Weights of a small mixture-of-experts language model, trained from scratch on English Wikipedia: vocabulary 4096, 43.2M parameters.
Below are experts of layer 3 (counted from 0) of a mixture-of-experts language model. Rows are named router (the router's row for the expert), down (a neuron's output weights, with its number) and show model dimensions 0-191. Each number is 128 + 32 x the weight over its row's rms, rounded and kept within 0 to 255. Numbers have three digits each.
Before each expert's rows: a language model's description of what the expert responds to. This comes from a sample of Wikipedia text that the model never trained on.

# expert 8
Line breaks ending list items, table rows and paragraphs, plus == section heading markers, especially before headings and lists.
router:088139129170157123133052050157164156135115093136174111137108186120128101101180127133152178133149104141136097126105141122096140193129087098094176127078125141168151141111105138098073127168094128158205114098137131088133097131083159158175147051124145120097176115151112135116072067084131097157099150131175153046155124146110134095196133092121129147144098115194086132129080114182131153087145109148109149167138120108197137107115174151176123153081122135125106180170128148162123129123106104114109144115126100090169136181107167146173170150118147199152126049132119164101154072128136063117
down1:116171142142139132143144078119132085149131120173132095194198135152132082098075161096148091112166070099130072168111110116107110141104177132088125114108145111117080154101105119081142132135174093134082114183142081128132166107128124186070160107115104082134131089179127116164236161150118094112132139157143160137140158216086098103069144118074119174140126108118091123145196202149072066126145147076094130137096145147100121149160128133142089145123114156093145127092141214121141135115130096120119096143150148145120151077140150135132169172189133148094085126116139174048093142158113152152
down2:116110048157163089133114150127116185161145138056126166101146168114094095088169089139168152112127122099099145114080160092078077202141079160165113111171134167126146135117146129096150118152150132174119177155168146122085075127171157117205121095225133165142148100170103119140166123058115164114122125129172176101150128161134124118173144074146171161127147127101116105189082072232112127138155130133111174189129134057159105101103134136127115137167130128106155106141136102082153156118123139088106135083152095056099089148102145128156136140115182109115118096096079152146163126155128109126
down3:118182115137176126140137173122125142066208117136102190092116162121150118109156101132195162084112091099159079138155179172198186158152109118133089146118102177103200138150141160206081174136096115125119142109133160124088143187167116107162175149145094171149127074143156187149119148110069111178106139090131125124132130125194100137147105129124092087137119136165152084142103116138160099117129164153149106136150108102114166094098198131130112099103173154174163094117069122151117128118130091142145148135093159145126112067134080175139090103153187166164173189112116097074116179082108164119
down4:126142137208105118062177071085119069099143122116061127114120110152131123104104059147142079158103160120097111175135092112065067118130124114106038145186177116185092134098157163135145146159102107141157132173151113140089183071104124148152121148159116105113126121117144135089084107107164148125104165129161130151126127084087118074105120082137125129186108119069127155130118124132169131103128162134173142169112163159116073078166069158119095087105107138133120121163149137139170123162152087118153122166166137142175082087162127064201129118167121181144113113108173092054133179092114113177
down5:114170124126175077158131132108116146157139106149107072119160042112192176098119121175139210149067130152134160124140104093090145106131119097152118168102136183131156115158089139123144144116104141126119108081146065115140097093160101112157092111105191122159142113157148112147181156136097131139174161085179103100140154162137170113168107227165101120142126155114125127110163122134077111134083173082154112140172195111136124127113132128177123152147145171195085133151143141134157097119175156092168078073144085136131117151168123198111112076174087046113100132108120138207171097142088133137
down6:163129147101113173160085161160080158140129093115100126131098117162105099155119137098138069112135112149126148163123088176093140172095116104134114109131126142099180102084090140121107160094131136104123078174092131123131150075165097119154199088174141133108155094113139184156204140108141152086106165139156061127160180156084094164072141151103146116049096100174112167120150182181133147090227111120148133175126151132127110155107099182109131097135144186135100204108103176104161126145119141172181118102180130116122108117195121167099098194087150139169158112120065152163141172132121145147
down7:157116131116081130147120163142135208169178148109147140175154126168159121122127109121149107146158114118123106166122110108068083123169125133163160160090067150130120080101170158146114100129152065164050154161132150166091114129104032153113140123098183147141123104127076119121137115102145149110158176120127144096121106185179126220118099149149137112166133133117128136172150161121133117101120096073147145164099117167053126060122089081116143060114116136116112126098056119162107077137117129111138136153086090141141122155069078109166164151057091149114094102139198131109209154130062118127
down8:167201090132097144148205171077148193139158138081105083077126170099128103133129122210165161119108118146126158088091151144075137154153087083164157085111127159135153150107121132139147170148110103090168111157121149071167153088141103140091127098090175159194119129133126099125097100169161141149122132150129173107121107202143097149132141194170100149116156184148081132105073145121142135193151180171142120154137111205104100127131129088138084097097146113196128094126112122133173127136140098146178097122117147065169078164118078128135153122109096084130099160111098072143104080179158096149
down9:145127107106139119098103119150109098101136101116162184102117144146188087151112126135162152108101169146124135139132103188129114110127146082106130156122100096201124135127090133173071156144182099182131124155040155168148194146122135148144163106089051085108075159133068201150112140132135191162106123141115124134118144123114104164130124197173135091104132105104056166106045139148169127103144156125148141180155121111106159182131097139113114093061154151116104144096113129109126084123104186109160130100151150107152111117090114152169116153134068132192110109097128237116137080085183145164
down10:100146096159149145167112134128043083076085121069168103131156113127097089131108131141152154138136174178141130063122111134143153105151134123103154150101159107146096088152156164109091181124169164108063107141102135126141141163118162129133137151149156157161177143155096144072164168149128178122150201218147137103077148152104190152099099172095210141114149184156135170112120093169170105155139067076133141104128139136100082137114175169185127159082144129120080157147131123149160134080112135134100175171162116148159076079131115104122144110112162148131152112051142112086181186131153133183
down11:098122190092103104086162167097114116164203175162103134162177170124125111113186162164166104133107162133127114147091197139146125133138139164170162168139142153171108194099110124062177152154110109095098129163123119066140145116047113137138178106146113125149100117168130080128142106109176155150129144138143103162145128150126078102157168090127176070167142113153128156147141110115117170066121097084116130144127085078085156137134164122179076127112151153077111173124121130198149193193093141091184149102064186083127137134061154114136139150171098156084143134125089154090127118136084098114
down12:113182142152123102133104120123162174158078158151079106086093081154154173130106093216160098106131110150231124054095101071140089219114115161140092140108110154122115086195122155106160139144179150160106112141087122102120111147148145128137138185101121069115105127129150146161106104078121182140137121121105130125127159181136148166187153138113141169110104108135121102149125143144118186138177096092074159103120166149140147164105126084148143146174169154091146118115133160079074162097150129114153122189105123152112092053100127075082142166124151108141065066136086127108087167146162137162
down13:114103146048109129138097152152152166168077115107164097158115180149172093133189123089145158094162108142137157099134045159121153144131116106156118167125114162119162133170177148129165099080093114081166141136118124146158090117109104153078128159135099080082094170151081138134089181176166096097145081153162164092165141119126223129133145106110096104050125131102183099130155157167072129103102121087165093120074146138148060119142110163152142168147119092160098093127167148123094147148088144186120117121121085150158116119145103134217130159124136081075180113186111099150139117133173169159
down14:162101101103078165108160140121118052148087100166058145178143033125121181104161131118150107133175103080125140164128099126172131100126186138154129187174154172154172167132170122108142142164123144122126163137139162084162129137230162110116112139131175129182184136095142114113148134092105077076151092147095133097137078130092156124147146120155068146180069134142157092153101195145180065076147096107152142121100096110130171160131105099137121118202140106092135178156107181159113132107116169115155138124059104112121189100114136174126131098142149119127148120106088111147182117130084127141
down15:140199113146125205126128184080179159113181162125141135164039082105169129145157117145166100097196138138137135136094114129154165126086131119178140063187101161139124139111144154060164109148153139095118091137105075137156136133187108139097138143193132147166114130133148124154119148114133146138117080145126124102151147171076098137197090156119165053113104120070096134186142118116103198168190109092101187107131141071079122118106150207157106155131177101175134164121093154064123122144160110116129134130163119105128117115092078151168120121113120137162173113119166104195149106136100098107
down16:170157156138105129107117169080136045103149156149124124143158094119133109103093151103150165070118110084116121190157097172142129063117166069127128148138144140165170150135156126102125124092135132115116104155173144076158147131192045145141169085135108118177132102142131192107093153108149132149094120139108142155142157084155122084122076110099112109113167071153166151094069115160170139167144123151132078141100104085121102155138184132130110072098219134181159081083155115126089114113140103195119151152161090135121062101096047118121096052140118185162139128157120151166086133128103168165
down17:105131108130085162171123112161116085127112126151182159155122141141119074126141142133109118151128151165131152119159157106145102069087097113142106124148099162123102138170085090112149195109115088137178136145127185122129144110083105100130170091184091125176107142036118121175097107159130116127139078131114103122076147114146133111107103180183102101107160152093208157167083163158214107082161084078100084135125190134150145112147156076180101143084157153099137106105181079122060176116136135107110102116127113120129161123119063189133096102096147188120131130052088143134130077178068151132
down18:128153110153116109170147088168129113091087131173118108171175059169126187109128078155145121124155096144149188129082120159100126104132113120117130103116162135133072137045111114119122121127123179112125128149232140137145116099209195137137163141133111086138089113094142154095153139104088093174128122086127115123136162162070132148110109094110155104156080170074086158155221111145149177095143164106112146111123104073129087071178125137118150109125183070199151121159096172094150115123134160149145111217097117083144124147117161122128107124130182088101074094136086134155104142178137142121
down19:164144125198161077118099140126177138108192081088095183113050106058122103089178104133173170151087145114101131080123131125107125104201166157150162113134161194121090128122171153164178146113178129163157170160116147113105149120126134153134159145080169075136157086123194141142129142129174131111138092162127135124121113159085125150117133214185092081131157184119120106156100163139139110117138135092132135123138151127096154122082086143175155142126169093100153169128125142143176098088153077172107163133076145096167126116149151122179055136129121155116156164102173191123138068119073146176
down20:137075135127099103173122140128102115135093106137123180234164182151051135203098131103130132132179101196114122121102090140141155144133104166160091126145109054068174152128206107147150133117145172141055103167168116117094108083167171185140105100096127091130129115131069109163083159128154154120169132089134080111153147105117117098136126089161119092096117133164110117106139141101040159124161134128098124109135138146065118132126148120120095171149119145051125134175132163072108138095115121082112120102157121157174134112136095166116178223143125156146100125148075147097101134148088129091
down21:157107111081075146146170095163104179128143108163142136111162160099152143141091098118131092098094157154115152104121168087144157116158109134143145161196112150149138151146131130154131184153108142101110116095151116074120071036134161068100198181157174103133080190110102098039135141165152099126133135165088130123122117123056163174114152132140173167149091140130139122117126106103074078114105059137099075145126101112041123128092128176049097101089145187087147154110158164109130148156117116152143059147134084145131131198108101164117101162094126121131142072116156123118150129113172107158
down22:091105137094158070137144144123070103143096161139094105156134085193140177173054188114150088152201138155047121107141136167132073133113105129094135169160110120144141114131149128129155105132095064106172118180073154144148137133156110167137131158174126156108086114150120131131143112172096134112106091073143111115140131199131192167185150199211156097147139179082147143127124141111121130130123142156174117120083138161106124130140112134093073101189076095160156114110130215075158107141097150166102108081131131102080164113106159128167175147124111085163100123161134105136178127131119070093
down23:126102094072119115126137094122145134190126162049158083139091121100137105124093109139127156114185114101160106098142097157115102078100154131115144081133123118106081066060083144102125155093089104125102132162163123149163144131138141160108090148170148127126115096119172122083110192193085123081133144103155150077115157098108132131110136102186188157149060122101178158119050129137134163179137152164107091166151143176153177088104178141109110059142151208112143120066083151148187159123135151109125127109159119121137098170116132148118089113111201115145067141171164069125142201162110133116
down24:178130121103083163121143093122092067167035154121118112092188231094114144142125121122116107168156153150115126132152142115134099036133127118141068142132081104129087160087145144095114134134104149124094129170097181131165113120093099133083113133134177155150152190080135110094120098126130127177130161180166135107047135172092115131151126103099139152146132141096149115180134090130096123159170122128123155129130156101178073124103152081130137128090120110082120075162100083124092142150133115157018149149128076109101135102105100116113113123127127113205098111141084023127122182092108141136
down25:140097099131110133136152164114105114047139110121100070141154025083110092121110070121088134151154161126107153096200218133125145143173139134066072135173170150171126128143150162100104168085156168228127097112087121111144168138103125133099133132136156169082152068188114120165151126069117136160082149122117164159137128100111036138096143072146079104089105104120124148095097184078128169091160220112171135159078129141141100137082143085133120163143120122086129138109121105151166105131135087142123131101105154120109080128100094147098135162146119118134127156128115144119137136083113169155
down26:163111125184104069083177083098085108198120161131105161125109101114096125168123080113147104145139115087110157116182101106123139148146128118123130125124148108082120148210126126109173144178100183141090194115141134123159154135186105135113085119086122142102087153124111113147147111142075134115140121118139143147141128145102168090058104106151109106102120171084138118138197143112140101137150107211066196146102106093121128089178139039095147157160118106154112145176079065119150139103165094130078195049122142069140134184170103161144096162160148130146080101167160093140132132172153140086
down27:156138149115151177180111106117044073136160070130134072142186115044140077141143162126107145137129131073080106072170151081131143130107092120084095145141131179114139217189144179103146091155120134122136151175131119124152111128109118073123116176144104064113139149047173132081101116151096137085137101143097130121136110106136162192093129124053142165119090152128177102124156177101087101115072176141086102130120103096149132156131084156112145125156156139137180112086144154154084121114122124152122177108098042085143134115089159132135155127096099130071066116134153100161118099095134154131
down28:150156112124072087100086138133099112144151109123141142120116081159144124077097140117097152107090157139099153145154066095178142170151093144217153062164128163140142157174144147074177139093145168156132124167170064139136173155139122142125065087096145137106181128116073180132120157085159192106099123104123152161163104120115129133119067118139106138148093136163121129128100060087103164113130087101154104096085136160097091135104095091143132169179203076099175156078157134155126096122138138020092133116133114156099143066137040140144087126168149123129145158187147128106125117161126130144
down29:101097101145092117072145147103155129141147107097118172131143075133095142103126105103182137153119180118119070176182131104137081115138170123099144125116115127162124102162157131177182127170141132105136086123090146147183155110175120100184107123148097143064103113178119105158104109058038140155150147156113113104087134105144109129166114130086038095118100121131073055121143139209119147118183174105145166132117108149145081160114117197104128093101146113146119130135137206106108185145075094086122057150108152114122111072101098191170132108132189092086095101114097148169143154134119155100
down30:195163210122150127102125147141042089166138154154140087144114159099090132129205168077144104116114107080041121131178149110130160131113168099130124113134076138125115075140149133165153153126163140102087141092162122107176124159051099107103117139127072159057092154159186168149111092119148085107139144137164109128129184134132166127133134165095131134130116148136170147155146115150072160180159118095145116156115118146178154128114171169182124155085108158155131186112208134146174108162140103141135105163128148137127137060128065104170076102129114121089145109182193150145117168161141174103
down31:122181125127117115084147067155119102126109141155164126175083173097132141128186094163137165140082110167102110132086149160142186156093098153146121164160178131127159141124112083094124131154137119087129140040133092132130152154139155096118140119100139121083156125144127103175128141109123083095104103174132117177197115125104135078078122139174122095079083135126100182122138183138156094133140106131139174116141130075195169135109154123096139130172164187141067178143107030152142100074142139185172189152116172101127163081121122174074069122174102134087159135194077143108105170155127137164
down32:091079170179070106141112125126146135124155170168066151138210137111128061150131116103130157077089155133098115163162138081113138157068170135115073113077129105133187116131115171145158117111102135128131088149144169135117101115132119152129199123153129137129097080149102101150143135141050127103148124141147131132165110116084186095149180104171085084107155141098100199071118162126141151079137149130127156116161108136137165161117143084152114086104118065105096138042142186111125119088108179215088119114056139099216087103136073171152133151148142137156100109146087147139124125122102102154
down33:089182163083078168159143141156153154144107120070197119112128120119153096173065144142205135103106106153111203095096140140114117122136078083074113141110104138114096145115148123090189133104127135136102145130140038085155126139149088146122125149109092181118145114153097152172124170085110164100105105143086084135123161100163146138123116118087153176123099135146118125119117078136149120169110115094105123140202179160155153105191159203163142122120107119117182116151114193078090107122201143104132073167203189131183172091131167081085137134133124121156134127097140081111107086111102153086
down34:098169135146144131171136107186105199124167143163160141119092119115123184090105193090121107100139128045055155086088108133160070158133125178178163129097098160156140100189126137155157130102152089114142134090098102094138132144117086156149174118143107162103117149127116116094114181086122210162100142138174116099140109152127119103111062123116053081165147133228103110203132143171099117148196176133157121147150135118167121114141095118144078130061136141136125074102198109119130113139101128172130072126118134101117171136078137121155111134164098154117077148155135148155169156156154155160
down35:145188087163126126153123165131103110178165086111118081120093106123091114154145131098154143066130134145117142106093131144114126109145124077076094067129085214126126142129159142100160152172164141163142159049114098138147084107103137092162142144121080156138120090111133151104173147197182083131174114130095146133100098112100130215121166191204161067111084100178111075090058133094116132160108163160123098152136159167179143131091171110096138121189113100149138092151190099118128096139103106069220125160156112146113119116122133135131157135150167089134134181151121121145109117148120161068
down36:125179187131086009128060103103166058103152083152160067129087134152153087080141142120144084109137112095090077108101119124129083157104130120116078077102115111120148100155135139126074133148103082084143132122116156108103098156205156116140118120097099159129113091131072111141151160083085163162133143135105202133136152173112179143125140093099145100089149126154103123124130111118117104152092121113119165082142139144101118126068130105126087106123114154145114114182129134074115116144101108179164079053197193127125136087112091124144127131150086175084065104113144064104124118181117077090
down37:131106142065142096158120132058130104146144130170159203121097135074074111076092125110114151111091144078151120127092102111119133064131150155076089115107091137078072127103139143114166166112142098153052099086096119081047130183094119138146082138098139188130146137129197151183107191138167124057090152150123111133120134102149097112120112081155105135165107114145153149138111150160094176095087126166129157163119139151145135039107158073111129135146083130165133150115137121156145181142127152206126141112124135169134164089114175159132088114177177073113106133147042145125168106117138144109
down38:179171141130109079121134144156068113110145091155181104111110152106113102127108138163130143145176087150135204110097126136134124112134125133108187060163141116089105120103066162101211151083093064119098130133132113142126113117120081038143127143127109107202118161149106163130101128044148110103087145085066150186122133117145155043141151076155129152063097058116104140128161123105159132087089160124140106165131121131151094118130131134204076108124147134153169135061153131100097157066152152169139145163117111130121134152093100109095148092101154077103104097114114203107113150158086145115
down39:121116170157148103146187119126151174094092140066138144153127165175134129150126148130190152101086127073123132123120149103147102181105144175184186061144105209123179163120150148078113099103132133160143070176112131135127081108088158148188117093164180162091164142123109134173123126161122132177103087115141115154126105164078118096181092113054108121181120113173109169177096143111099170120136070132075109124138129122127140134157136100108153134135107077086141099171087164189143156142159141070090136159166114102094158098197082107096112142100195128170130136105120112050106145137081125094
down40:142098097176115104086139125123094168132131084164163154094160127142170158180164143169124124164184113127118112081093114133096043135171127078107139107145095168127118124159116139065118151057075125124130101123067146079103134095168164095157102152147185053131119101084139117168149109109125102146101121091199113153092139177130118096130100085161170112124139085107099104094148120056080081144119159120108116108074091156140154156085164088107081182135151097120093192191148165110139132127106108132106137133191118078193095141097148123156088100085152097145140126153075090062092132150150126094
down41:167132146079061097114162168164159159123080100085065095151145165116130132127182113107092145132217114124073115171150120069122080096155151137142134147134115122107146127158189103149100081136109083132151142113122191129176075131078122155166038153055131120063160104136153111095149105140110096156098115123135105116056167151070143135120132148140140103174120097192165114084044102146111140140158094128135094150144098144164103126120154168144126112177145106102198089150154144115158111152153112140157164100175114128147166088138123114115146105183058120166133154136087081116166183126156157135
down42:099120100148172125132093136090119163140133118127185177108122139125091131101082049134093108165073209199171140135112155184119134146096120134116184109151110101132176147136164096150135152168121126143137127110119163117167123150112160152146168066118154168147099099108120181104158109076100099168095116197113178138115109089091119131154116097058094196069140134194164123046125106118127143167117198129035076110133124125155107135114091091152135106125153199178138120146118133138145126133109149155122098127170100097163130157118106198140157146153138122129115109160159160164036140143092127092
down43:088129188133105147114071101129113130051237066174119091077139134142099186138148097163131118129072148093137177081071166120098160159162147116113115128139149145079074086142160172105111104215095124139129109129171163175149169134149138077136130153096134094175105157107123147154075096126106201183175145114145107162100136098071105145109111152129157123138123138125101107117125075053135141130086143168106111119131178187141117076168138162119139100140086161110062112113123110151097154105125121127155071142126076167124114148103122161089116163080115127138161122117130136154085089149093069102
down44:129156155056108181127133100132076103148135084141100163175138124124126166138160201152120160134174133100154135126090090167122078143100098098155128102088131093085141087148140094173159144149076098115152104117132107160166148112142130153120107145153170121096097167068152116043131147181120160134051110127101116154105174074095046074114149080162133077118130187090146134105058150073136166110142084161123129157181103153147116037115154128174093149128116115102111157106161144116144162123166177092140134113140167175116161128173142105124126118154159093157136162145120097171105173197149177094
down45:071124133121152157106171126127141164113169136136109106150140184113108142167180134111147187136148110110158149168134115147191108122164084157114192099123154107152135145098124196097106165126148142106188131085119144125158142176056185152069107097032104143115140132188162151142098068103094152125144150083141089085116166089112155125175113155159101150126104076145193178161109086191069151113125076146162152182134094195157138107120118162171124108128168181165121121128170149125159091093112162125107133133177109139165077136145059129106144093180183155170144134099149112124152134103101118093
down46:066154123141159095104119131135153132105100112135241109127093179143073059123114146184139151117136105097172136141101140140137163148139112149191106129102066188110119123091067160078151211130102200098143196117176129148069118154042125088148114116137143117183163093119210149178142123069140155153113141137078117114156118167171143126112126150150135118151161148156100144081058123101140132126119117137133127132159149131113142148144147159107173104157168177156189161121125113121155109107125138094173155177073074134091090131115147169111107092139120180139179126099148117097143102132110102173
down47:057156140141118039137163154153093106153081119136083125188110089160137098136165134138104080143122021114107118124105063149103158149143125112094109156090092142074083076173160166121134112118096091129126114136145101105123153088106135117120111172107144159188124106170083122134149113149109140169068123116134180150128105107147147107162079150152150124085133093125102125104143155088123148085125024209108164115122099098179138065156189107088146085111139120153141108139133077132138158078142139196121115118109120085141186141139113084129135179082100122137157112127155093085208137099161127098
down48:180129108111144122147092049175022175114064145170132151115120128136132146133097160122106105131109092164110028136139165164082069100148121108112177110148171068188148162146101167132202104090116112114118182185145196084058102115119095149122138086149116123173108116144174126158164114111142110095099128218112142106081087129116137126175124132153106117179107060069123141142137141089134138160144137107196090103126092150164096134089124123108128129142148045130117164116111156100133180124094088105120141161172127114119163107142148103160102114103138111124173086129132137161133148145154113121
down49:073124113178124148169091097135152158114189109097049153134128216132126216117194086162113155118170110111155096178093143112120129097139181064130138109137090093117096099136074150118203086157144099120148100099123136133079136175194136138109157104150146153079120135109117125109101134097160100087153175143098099103105112139109115137101116112119139192149097089165111168121067150109160137096148091091087099033113174128128165129149127140152111128196134057126113127086171081166148164158090175134081129115125154116169148141088105171126096185126132119158111088091065150137146122135141131124
down50:113128051177133094055165145153112178128209142097195133126130206146168141167179157149080224146067106087118112120160169172065150120115147112174131161089134123125118106117133139171141190134111107154122097103092113129090121098012158112143158129122130116112113089112138162132143101071124134172131141135143141120106165104152096157159122104129147107160109166118141193135097153135119159120148146143143126122136131101073058139125166090129133152116104151150082131096121113065167145196093147061113104124082126186169092096085124099137119082154119125090142090165156095123122111079142129130
down51:115113138147120128131132121154082107060133130164113129068164151110136172146125155114070084143159154071118083140144111177146144122123136123068164073156133100113101125118148132120093110098163133099150145105106175129158153180096085123123139121098210168130099145109135125105128168136090049103174150108136108148083158133114068111111119091154080108059084150168219190128117155128053130155113140126150171106052091162119099118130153128109141138120148126119189129109168135116180068142082127092155160149162142208118103120124097117101129038100082111083106108098105118179106081128062148111
down52:133088149099132106150124107105110107125160094172099155079057078089108124128120186150186154181184158049082166136141143117172110122099130067126113153099126164173148086161166129131169105088087121137117160099097115111111147129204097146141116164131160218120220182176138133166122136183163163122103083107067135137131163205144156133135155140126170146157116159179134143134170157081105079098093098129141116146087160109092157118136098134131064145102097073160093118178120094133104158132100174154146101105195163074141140173093121127170138128126115120111094095120159115134098133109150115106
down53:120221142193139110126160155100127125169173139094141137133096169132079129103135088131137141114139073090106157089118108169110111145144153104052161163060080091131153126169111201193134153120154171130078165105120124059087080141115123117106109140168107127122120109161091085085091122102156101086150118092098113183074104157160107094145094106132144130164188144080107108199191096123181131113126101116161161143080133128095091122129134105126129162097118102180170134114093137158108130148104133142105119119114107118082106137158174151153134156111154148196163110030142198105182171127153095131
down54:134147113161119125167139124039148126013140145119172120127121130166106136091168073094187061135127057151185092113157118121155155141163095155076182131102119089082134140145132187084137130151128135137176156156116126065111159168234126099156128119144124084108105133160131170103118081075206145119112092147191155133118126075105123118117119134148142162077079135145162127166086111141122120118141088210142143080145143143108084106096155088157153138088101084112145179146109120100090141170124097103147113138131083089083121172147165136083124114126131137169103108115106100075122147117101115141
down55:163183210141088094134105174082109171109145137156158102147111173109039098135128091034169116159128183102143138109134095141081105044130100176113164100133174173082166120148118098146184171137138139124118129104134162124093085119139073158165128076076119094117161082096084150149112138109104109142137121099145152172092175112154111098133122138098057113122109151098111163113078114193103164124140164167133123071093187144119154115105109101082136142099072156156111109130152105131102100126109144136064138139173099159136137142142153149143179148162159179170107142105070150118082130094154187124
down56:121137169166137080170146135090127150089039103135148100198198109150098138188106171102164127123162114117052175096171086089134077095139093101134100172097140089142140149122164146153145132076142100088069090148114100144194097136102135138149112143095173128058119134152120143087104115160120102143145156169134114141137164129197138107094066124146117053117104109113146153128171170144117106071123112077081108117119146084064188147106118108114145154106145102107092117113110098112077147149132142131177063118210080081106124070135119129079134134116151113142116092192124116113129157156179124131
down57:149069112139102121130207185136085075188127078102154167113130107173156158075121114090161146120124155098168109141125132171120116092142141177076175150107144110105119187158133148105140050133128166179140135131116111103120140165113116098149134115128131105114121140122134111189126126173079127157117151064079199102089177167159152146066164098129147125131144086165149137190223099131124141114117109114135107124135097102180137046147103105094143076123102127144154090131155198175120109162159107051124134164137168120085138116091176125133169132126095072143157134134146159104030143136109122128
down58:107187140135103088097150124136121072084092176099108137129104159128165165117089143184164127126099153102132149132135116189130120092147113143148148147085150132144123118139097120138195110121152099142200103162110108083089144124154109153093147111172103122169132179117133093114140163086129116107073158148127175186086220121119100150145148145132138124133086117117164201105132107179122166164105093108129135061138071113135125126255155098129086159115113217148139116131174159107173147173162118042150167146070124090115160114132124107149208128184105104086150112114121099138109125163142125108
down59:138110205039136179144099125112163071079127095098102085124167180109110088157120214105159101156189104115142152071118103104179128160093157114114067123060080135121094121162102178093149112151150143170143097128110106100142153100096074095134062138146093097110109136161109107123136156174125155133136122037146128128116124118064175128104077152120148083155106114097047130116175144144109146179172121120113083171117115148168123161116139115098140092148116096135134101136138128176116123178166174172203096121140133168108155105071121070148117152134155173125137173164118117082119109120140118120
down60:138153127128124169098167144058092104134201084100150146200092111112110087127126093108170138177130096138146160128091137148104160086116131101107131158187174142158111154156152144121118107110147161143126180138168133086088161173112137169128110135013139130178117119118176061174168121112143155096154163159157102125141081109107101097142123105130092174092101161082176091137088142141119138126078165148138144161135155131089208102144118210184131115129165109105158107113079132125146137164161097087110178098153082123161112141149147120135108130146217107074088137135105068124147081204112119144
down61:160074096138085114102124206169167181144153089108152107123114130182133121130146149143181166167112167104139094126144130093123144122158157131115151150160102117135137110171152125155139088077138172113068136070143116197164185068069169116150208077153104116102100122098096110124126107099152092167147107102123100139113166076117179112148155104128140147104100119146111147086066145212115112111173121111155126172182131121155106150144045129123139187060136163107099099112092118128151146125110122145139135158180155071066158141117076136100167133118170138165143160164149093105080166161080063149
down62:089094096147117100163087159125118126095161079081131172125171126149106130171150143140124106121145065098096099138085138104150179177121187139123168116085069133121139135073168170134122200164091116155145072136137138122106189148057147153111134107105127113131091121121126134145162124161078145188141175184153102128163135129112113144161178108165098154122125109208144197118131175113119088133132103142112149198106062103114137107091158125189159162152119099062120141114057154163124176148093034159077153191079109136138132111142099130132129160093164156106112129081138151115133073109136101083
down63:124144177190178111172217132090094154133116178128147154120146166087110151060097151162198051144174150103147111070110094132081129090117111135145091146091135112143129115108103136133158166134173145170101119138117156147081123113108139138155129168187147138086152073102135105116209177141087122061139133131181084114115148064128153055160150120129095107115131132114156112147139181144136147150128146166170109142146161107080178098138108119188137169121157111187086099167125135120161122107153144086112127130126159106184098115157183058069130133162164111090119187154109102093110120111086172161
down64:189077102102165144111107127149096170118091174117138141189136136149142072060192107171076145180147159132152125125117137150136153158062172140144093142147101170133098153119116059196111140124111106106136104148090060145083230129077123098126165177094158163169185069147117105166131157088141203148084148078132155117125092104136101146112099113133107151115081168096185104114107160164089138123192078101139091154131074138126096136122093122158127174148124097093128141115123150092115171180128151183115103083134148099126118177135108082145097088151149131121152117133120129081106158108155110180
down65:105129171145098105160164146096178096093113147097075096111072138112130093137084124155117155128111098091097091145143125140133119122152149183120120175164135136175117163139108168169133087098159190091112158097136164183126133185099091108133074125180046093181208118154132100168123122115099095156118107144110123155127105127145094180073073168155077107146159097127097104054139122152098105144111184090165149071062131078151159092124108115132155164131084121110186127132108154115141116159123145108153138103093172175063108065059093064133100147136155106105122162122118125085154102086174160157
down66:105166045061120134149114113158100135153120083134083099144111113149121147112106145151159081137147111128115104099108114090107087149111140141125118220100164137172130182165130138180164149177099059134075132119121088194188116127057121161123097142104163130138147152203122154166118095153161140117126158132129133126130152104154152064041057147113107075074150120114081110093118136085118125107120199131140084203092132159076122074130150095144063115136112133161141078144145144127179073123088124117118102120157101100148093108139116152079151110154102122161120155127110125042114146133179118095
down67:186097138083059122066162140140122153129063134138090116172180102152134120116159141135051100186152174128162173153112134128151123119161107125136059098179146136157108194152186143097170151187139130116184114112139120139161131089171126119098107102171087157124096127125146156144111126141106106064126132127165178117132103112106099115150157097144093117110127114123098111157117134132178117125148153177146157223085085085182171120138155132132125110111134144122154181089072190088178107121167165071146126089112129091168157126157155206121108123160133172145145123160176168063112170090115119064
down68:125130055133094166139188117124145137121175095113122124060134129119077135048109101175157113149142136149107138116145157113165096171119134177149133127151107106170109134152134096132174155103106155161090036170100168107107135117145149054134153130178043159133141047151126148153115106194161133179137169144075136152171112117089138094137106158092112141158136126124182122142093110126158109063126135160170155091111077127157225054101180182164116097082149119116148153120161182146139125129134101150148142172107145135111096162129142139171175077149172130084125119104100154148093150099084156121
down69:156133059116119185047101124043143118114190144106117151154089153118120197156140151140127182187140162160142111167094084158121161073107169159180167106187144062068130127117108105098124205145094093153141104119209130130073099089121125194098156148126119118076129118137101058094128113079105107141118086153085118119151182068099139108180117072152139173151156156132149123132131142133111189146139159118114121136126149083141122159142123120078147122156148124114143152183120104120161183146106161036122096167150129179172127133104158138118108111103117170115151137115086141108116096165128119123
down70:115143149113164175175137122167050107144187093146186100128101125164121170123160184182151074133154153110146115122104181109149149122107106147133137109149106024145192164146136135041122115153147139119095152086124108105075131096088135129137132115116099090134155107175114130155142073097145142134114154107165099164118062129124099120119149054150171137202125107125118107161156121162147116181068156180104139144138135100145127093175103120089077107157184106119144152098157118091120141173144066114144092178158136120156179102082130114119083153160110123143200146134183043070113135117143144146
down71:126099084128081104186131126121168149139175111135152138125165149102155137087174128120114143102095181180142090108105103126117150154040097148109192155108176125144121202076102125196081098116169123138109160102068162089107132153128175122172091180147149141117174082124120129154174127053147167108148109093107197095149153111102122099183113146172098182141094135165167178136121116113116130130130172196108155091106118148184147152162116150086143125136126166144079118166113120123180063112132108156149172111076125074114124169145181115133199131147112166104135093164126136120100080065118106160
down72:113118129087158114091176141125054101052122197163114094178152127114161128100109113115125116099177110090153087087095114156174106146171147193113157153112128179093111144142119146092139114074137117155141108130104167121165150123122071134145101151109124150102106117110113146085168112136110109104153092131125095118134152105192106148161156210135086156133130110180171195153144140145109148145149097147172143112133210116137083129148182102103127039136080116178125133065143107193108119111092106184111098183137063116156162103091142064100181169134146119095208157096120106159116112122153098157
down73:071130177158122119085086117140078170123153131115113125134173096108190143093135177081191124108084076159048105081175150151109151119162126125078139142150128144208094113116081085164116091097102147128117167106176095125165146128143099129089056139126114114193131187120127156142134125164107113146105072138118154190167128145103116118091109142092088163165148151133117120132081128103068149095126093157159105113135115118219164135158184099131145130140125125163132159056162076167104147169150123143131140127098159068157140181087199132134167123116094144130109101089149079134161127157182104077